Below are experts of layer 3 (counted from 0) of a mixture-of-experts language model. Rows are named router (the router's row for the expert), down (a neuron's output weights, with its number) and show model dimensions 256-511. Each number is 128 + 24 x the weight over its row's rms, rounded and kept within 0 to 255. Numbers have three digits each.
After each expert's rows: a language model's description of what the expert responds to. This comes from a sample of Wikipedia text that the model never trained on.

# expert 3
router:095093128139098089128129100142099102131150105117183081167106136128106123136102127153115139124175123120124117155119167126114120115146096089157137135122101150111071125151107163109123120116161072169113105107088117122123115155130123117155118120068125117122132112171158084131105076152123109135162111138162152205149131144103101088121131108078182119132138128123109144129130108139102179109090141114146140134102144133115137103110127132133129095126102167165124080157128127100092130170146145150150105092140140120116137116093119171104141120122122130094153116102142154098145117157116104160102146111162144133176162143085095118144117123128119107151129133113133157096170134177129129088101105120106125125089108109178136075104129132124134108088136129097115105122076090118149071137095163
down3:142125136077143153112113104096138149141144152124122103074093154147156139099115118147122148079112152101113138125145134094125141169142134123114144135119113122119088144130091091150121124147139142132143120132153163178131158115133141130081106070152125110118155133127165103114088118140140124098105142122115118141143113129077130138099106117141111174119139134191155178108099131141155087096146205157141126110139134144176166103144101146134120142131145123091150160136189150127101129122099111146120088111119179181159148074170152108135119130126136119129145106153123159129145146110126174149120080131108079150118139153095125101135189134160132131145109153125113120120082123116104144138108134141102128137142116148073125146156120137162121093166157121122130125129110114116126105127169130
down4:123148117104154140064124108152114166135128110112109142083135122087129144105135141152136129161125157086088177144155147142176148136066158128163053179131140107103182131134127103147157170122161151120105197129127124138123099139145140167090138170095132136095131120128122142076121128091123082134165142127127124075112136113136138132116112124138134088114158143165117159126095169129135108182130178132082136143146115074129131151113127139121122133136114151140144105140136115119141136119170141136120093106138119138140141141144164106124177174160133091154124118170114132105127129100175136143151115130124133119121102144126119147106162189194148146154105110126127141093103144102140134145143121099168126153077093148118105156159142141112120070159132155137107132142133117140173103141133142
Capital-letter fragments. Single capitals and short uppercase pieces opening acronyms or names (A-League, ADAC, ZF), plus table pipes and list dashes.

# expert 8
router:107122137138114116121132065164123092103110114144155091127092163114096090105114116158138132089167097103128101120142156112134140143128121121094149100160149133097064098151122168134097107118138094208103108084129123133138156143139091135163118107079171143149120114138141120157124106140121121163153139127129147147165085147123098092126119112102137124104128150131170189109085103123135132123126147128123125134095144105109099128096118109154122127127099112122126143144111088091108097111099128138139088154127156142097147132106115167124109111133088115110132100107162085111135079152075143152109141135130141128138143158133089162102118145153124101125136137085129131094136138137107154147087091101116157109142135119177159086132135172077129172110150130091168130164087116133131115155069167
down0:107168141124125099169182141137158138130120123106168121115134146100137103133113110133147151134138125110130131093146110115174148160172120095130149136128104155150226109111108122139104133139103174110091128124126084109111093152146145095160107154152110124119110082131158101116129173097169110118112067131124120065070116104110145152131143155117090071107108099125118162101160095141082142089130101134132149173136094131117153117153160098087123124148123137125114138095131106141109138122149141099104144131073110142131155167126133178136126124126117127068123130129194164118136130133119149095144128132132124094131129123112108141125114151135154133131132128115126154097134111142158158165138112116127092120165155149094113145128140123096131139162119113149123129120146127138085127156106140
down1:118102113134136119146102097169120152110109163116071136148121143129149100129134141126163156131119125134076105103110135143071152152113145138113154118129141150176134095172140122133102116088171123120142123105125121171116131164176129078114155127092126120117148106105113163112124121107099104113128160163067132144113134154137124094153108090128121107172115135133087148119121102142111107143124134211143079117120116112084119135182142117124120166136132126149151123126150141117105118112103128127103132105147165091155153090161131164135163128152125149080114123124134107117105096108086144125141166169074122164149136099106128146115130193172124123144143140135098093142110090164125145145109118158114152122116159153153151099158151166150146123136111112114122115155139152105146141106106139
Compound noun endings. Second parts of technical or compound terms and category nouns, such as football, League, Division, kg, acids, drivetrain, streetcar.

# expert 16
router:077094155133106076143119103115096069106102119126145110137130165131106123116116144151126138125174120161140075103131124132129086146101118147121112083174144118095054099085132140130101134083113101169107124088125105114120123136141084135132105129116155146138119126147128064146119117142117130154134126101113162115160116130106098101138174114078134109145094149119124146145078121101116133113150104115139092120138129090114109145122118103138091119108109099157145131159110072116093085140119138120154086153126128131132135151121129183138124074082092092093155100093147137120153097132114117161136166124133152131134156133116121144096132142127133079134125127111174122123162156147122146150124090107107154125127148135148159139128148144104151146089182145115133101138085123107142103133119118
down0:127128135133120111164106120125133116145127165124159147120148083103140145142157139122169126081140121097127142130140124175111172127126140108098126115106137185181216139144133111116159165146144103092154088126142148143139153112073086147151118132104123138148114138142088102123144137105128107151126153144123142101138129095138166133165141131139153140131163154189126112131116155166117112103147148161106090128106162135156128145098145092177125138094117100133155093123115131113124137132108152132093132120114168117118101102101134090109133134166146143162127048177130148107126178113155136140150142157137142126146084098108157133136162156160109153118133166115149118117111094132112146150133137128135099154055125142145088106133122146129145127135142081119143090090080153114178147088106160
down1:144147108126183111114134119131152117144158064115133127123147148140168134136123087102139154099133158118078117120137067133105148134162159116083121145159109123123156105146169116111145120123136103123124128148171148159132175142136113168106165189152129146173110094113104121132104141111142154156097150127142085161111113148105158105114097126124154157160172138143111126074157150146112116112107102157120130162134107115126120124094167146149126141107128125120114133099163135113091110139095112122127139117087136156117095111102143140153150113142130113121113133139128106143116102181121136097165141142130166128126129152156076153069148160092113131135125115179153125110111097131097123122117174078172100166129108132136115147122128164153144117120133129134128156086134142097137122131142078
Evaluative determiners and adjectives. Determiners and adjectives before a noun in expository prose, such as only, these, other, largest, important, similar, plus percent signs.

# expert 14
router:111085149111102093124131085134119127112102140133108072132090131138094112091101134150155103129144139143144105146124135080144101150117096145105142106153140145110067131119151151147145102113129101167121127126116089139089158167132086129110114125114118111148119103160134123147146118137127086151148149138122130134122128151110115095144154143099141119151079147112157163105092126134094120132114120105092113111095150102138097108155070160130095094075162099121119104132120100108113089137117089124124111148110133105103145156114102151156096095080086102114155096100128093114145101125074116142111151160139143132134165137123101135141122126135132095122145116105157131114170140120094145125122082113113155116146142115170139123173140151112137151093155130098114118144109110089147104158092175
down0:145117112133129115091072103104125113139121080111115120155129146114178114084147092123120124114116088130174129067119148110129137129091100100110109143177106160179155120130109135100140131092120157115142115115169164161124148087115123149110118101085159137186127129106112114084062133087165121127073144133138096135130124186134132153088126108135113145124165094110095139142187144108110153090176168120150137120168147158130114152134139108134117149141104135102147151098158116135152147111114151122127126094141112142154116096149144129106131124140167109113101117158105111158129156120124124112122139160111104126125099121118130103115154133115175109135162114145169148171118078160155131140151106145137101159127137154120148144159097126163101114138133126115125167113113140110147158145164113
down1:154139128110122100114082147136083114117114160144125105111148131129167116177128118169144127115156143167130164117075145137126114098117122112139101127123128127121127177104116107080161142112134124122103117133127130130106146131124145099173115135122118155163130115121105163153109143135131091134125157120096131139091129130121152139103123133123093100106089156155144117139120114126102101138101083108151127097125175144144150095147130106149159138125106099117124150142191080172128132075106139116152114111107155076107155114095104094150067138162171113171109167133141122135170093153126145125162094131116138083150121163099119084164112134092143118140129139126123108108139129114142093159141101131161091085118088105119095121170142134106149183183115149134103129191169133134115134173165105
Modifiers in proper titles. Tokens after "the" or "of" inside titles and names, such as human, Social, Political, public, and word fragments like Mov-, Pl-.

# expert 6
router:108103153147078103149124101156089105112127145119152106151127166141107134090122133158107098116147146147139131162118145106134110132073133148138137112163125126097077111144136122185123100139129109190103162130136107112100150134150099170125142176101132099151109095130133118147147102127133106134135128149144138188169114146095111078126127116114124113154094149122129162131109107139109137135065127129122132104137139121110082126080125115165147130118145139147104109136101082097117090136090101121138101149104146104130140133090114207150104098144116088108163107133133116106150074143083109180139146108148150121135148143126111115119140151159103118109129160109129137100160145146092156134108124104107147081120134126150142133149124157125149159108155149099155099152125099121131125145120141
down0:171140137098142125140122098139140103130134133118104147138142119122121118165138060081117131154140135109109178122159077115149113156088142126145124122147090146116255133134095146130149118136120119131101116126135108106131147126107155137126150140157105148128091112081126127085143147129147153083159096153157167114016135109154136114122149136110133146120137111114132109088125149153132143111117144129139128154099114133140113152138156134157135116109157141158119117136121121114144113108129158096110156101145137125157111141165081136102076126119141147107155134107111168115125106076096155101115153145090111111118142162106133125150087153123176108135129141141149156117115099076105116108132147154131131145105133124134114146125137096105089106139097162141138117151132114120134080130114150
down1:169137142134149122118127137160149107153161126138137145080153093129132169114131109081131119120131122103083100166142089143136114139119123111105090161146110120172225141117125126174143085141100129142121104191144096148146130101139168139141151116107107089105112082162137123156153154109151158129145133144122120124086132131119130161101135089136133139177156137122144104113136098173137133078137155170116156105066119146121145155131114151125151131074120072182137111142145162111156123119109106108129147072145122176139130080172137148165104146160169140138084120120150151109114134117097105131143126123125127125126068155156101058156125094098109123092134136134135105127097111125109099117141133092136123156152114117117130160174129110142110114116167174108167138115121174114128133110131147
Biography and squad lists. Commas and "and" in biographical job lists (actor, comedian, and writer), "born", player positions MF, DF, FW, and career verbs.

# expert 5
router:101072142139129092098156092142093106117128155132126096117109123136131151133090144147106082133200110157150106156103150112129053137125083117180129086151145151113081114155142143139138158083161083153114100093117110134097132140166101112139135127104160139128082121124135124118120124143130117118136135095100120170142119126146150097135168142081154121148094126124137137105104105101070174091115130127130085124130162083134121146087114149144112118064131114151127087122107127101107100116111111161162125127118177140111129155108115098124123140094113110141150134089157131113153136132123121148138137146128121128133152144153122120075119128124098096127148136098161140121141144149130139130102123124098137150148150130170131133141151170106154112080128131115154131148093115104159091143123160
down3:144100158166140098169122176136124162134128140146135099160075156164120118145084129123135161082116146105102102056125087145136148094137115135090095136189102121079093127138061133143113156111123122131151161136143136139148171096103125116105120159157142168093115079108177105150119178169103154093147093169109123129143130093147132137139112103106110081132145105168124141146144143129123130144170125127122120112100132116087120103119097143139106106114153101126126160147137160125148136114131108099136172163123094135125115080162173117152169152152137134134115128156119149112152145151156128166103072100161096082125134142115129111137137133156167128103093099127085125150122115124146047087107163113132137139154085093140096133131123115096103130139119144136122136113147137095102166093129090
down4:123132124118124142124098143136141136129152091150142154139138141123108147127116103122165192184102138152145117112134168109132093128105142107111127123137091113136183142113119127129131134141104138136126151134141154133129170102116141095123110101165125151103118117138128127160123100119125106067122117085169116146143138127089116123119109142147126154121183086158126136126103120172127085114121130146148135119153110099107102132116160119126175160127126138127100154150133164136167144113136137132124129112111131153139123114146137080138153153131123103101106132134103108134146166174161130128082094099138109119083129100096115128146129101151121100119080137168122134070097143123095122123080104176138166104115101155121147134141125081156099118155130151151141157109172125146121114111113084
Word-internal pieces, years. Middle pieces of long words (invari-ably, em-asculated) and apostrophes in contractions, plus year starts like 201, 199 and the words not, very, rather.

# expert 0
router:119094122145136107084131105163122133125081162074147126149137141120079078113089145159154116117166144136124116120137127075128149105098090139141130102151142110119070133111154142127141122145136113150112178096179091125147176115136101115132169161051131123162134086111125134128155118142122099146140122107127108152099154105113112107132140181093163137148114168131147124089123093133091107177113109129096098176094147137113122093075121114145106130113146114143148134134131109090101075158141126149115139152101123125135118149119126161122112112109113072095186121130133104166130096140109111144151158158123173144134156140154123139113108106094129087102158121131119146101112158118107129146120099115110117117121109154169116151138112151120172142122112127141158115119110105095119122148126095
down54:129105118101137108102116122128115125124129102151088090073105088159134113159129135137136096138125151133125132173083149174132116149142137113119125125172101140125146137108104119109138174145114170156129131130175145115116155128138133129115093138139122143144131157110111138131110119147165103097094071116118119065065167099128131134094165106144134145096117168113112126103146126118129126131067120097167128152127089112104087114167111134163150154153087098145147123121133106144101133134140094175146150158139151118158098137115124146086117117157153095134132133171147153166134163179121094102160127180156126167170072132106130086135155118134136117122135075085132145114111099126090127119089144123162133184134139184083137127122156156139128134165137151153157108123117126115113105161115114
down55:165118133143204137156131117105133133127129158114143129138116130139156129091170159094152147142143118109130143110130105120140165141099150137134122141136163154091207127120099127083111154120129149130111137115148128153138094106105167149129098121131140163095100158146124147133121199125154093152117188114110125021000196091147135142133124149076125126112138124130141103115120158133150102153153149141152120130133114139128143111134131141121159154096161104151150120160151154077103109153137113122129058151160164127109164153147164144134113163123079145147124146130113157127140095137114109109092146147132101123140140127105151155129079160159134134123155095132138119137117153136150159148154124090124082110104127146119119168093090154152120144141165156187080133137112113131129097101126123
Articles and auxiliaries. Sentence-level function words such as a, an, has, have, had, was, first, often opening a clause or preceding a noun phrase.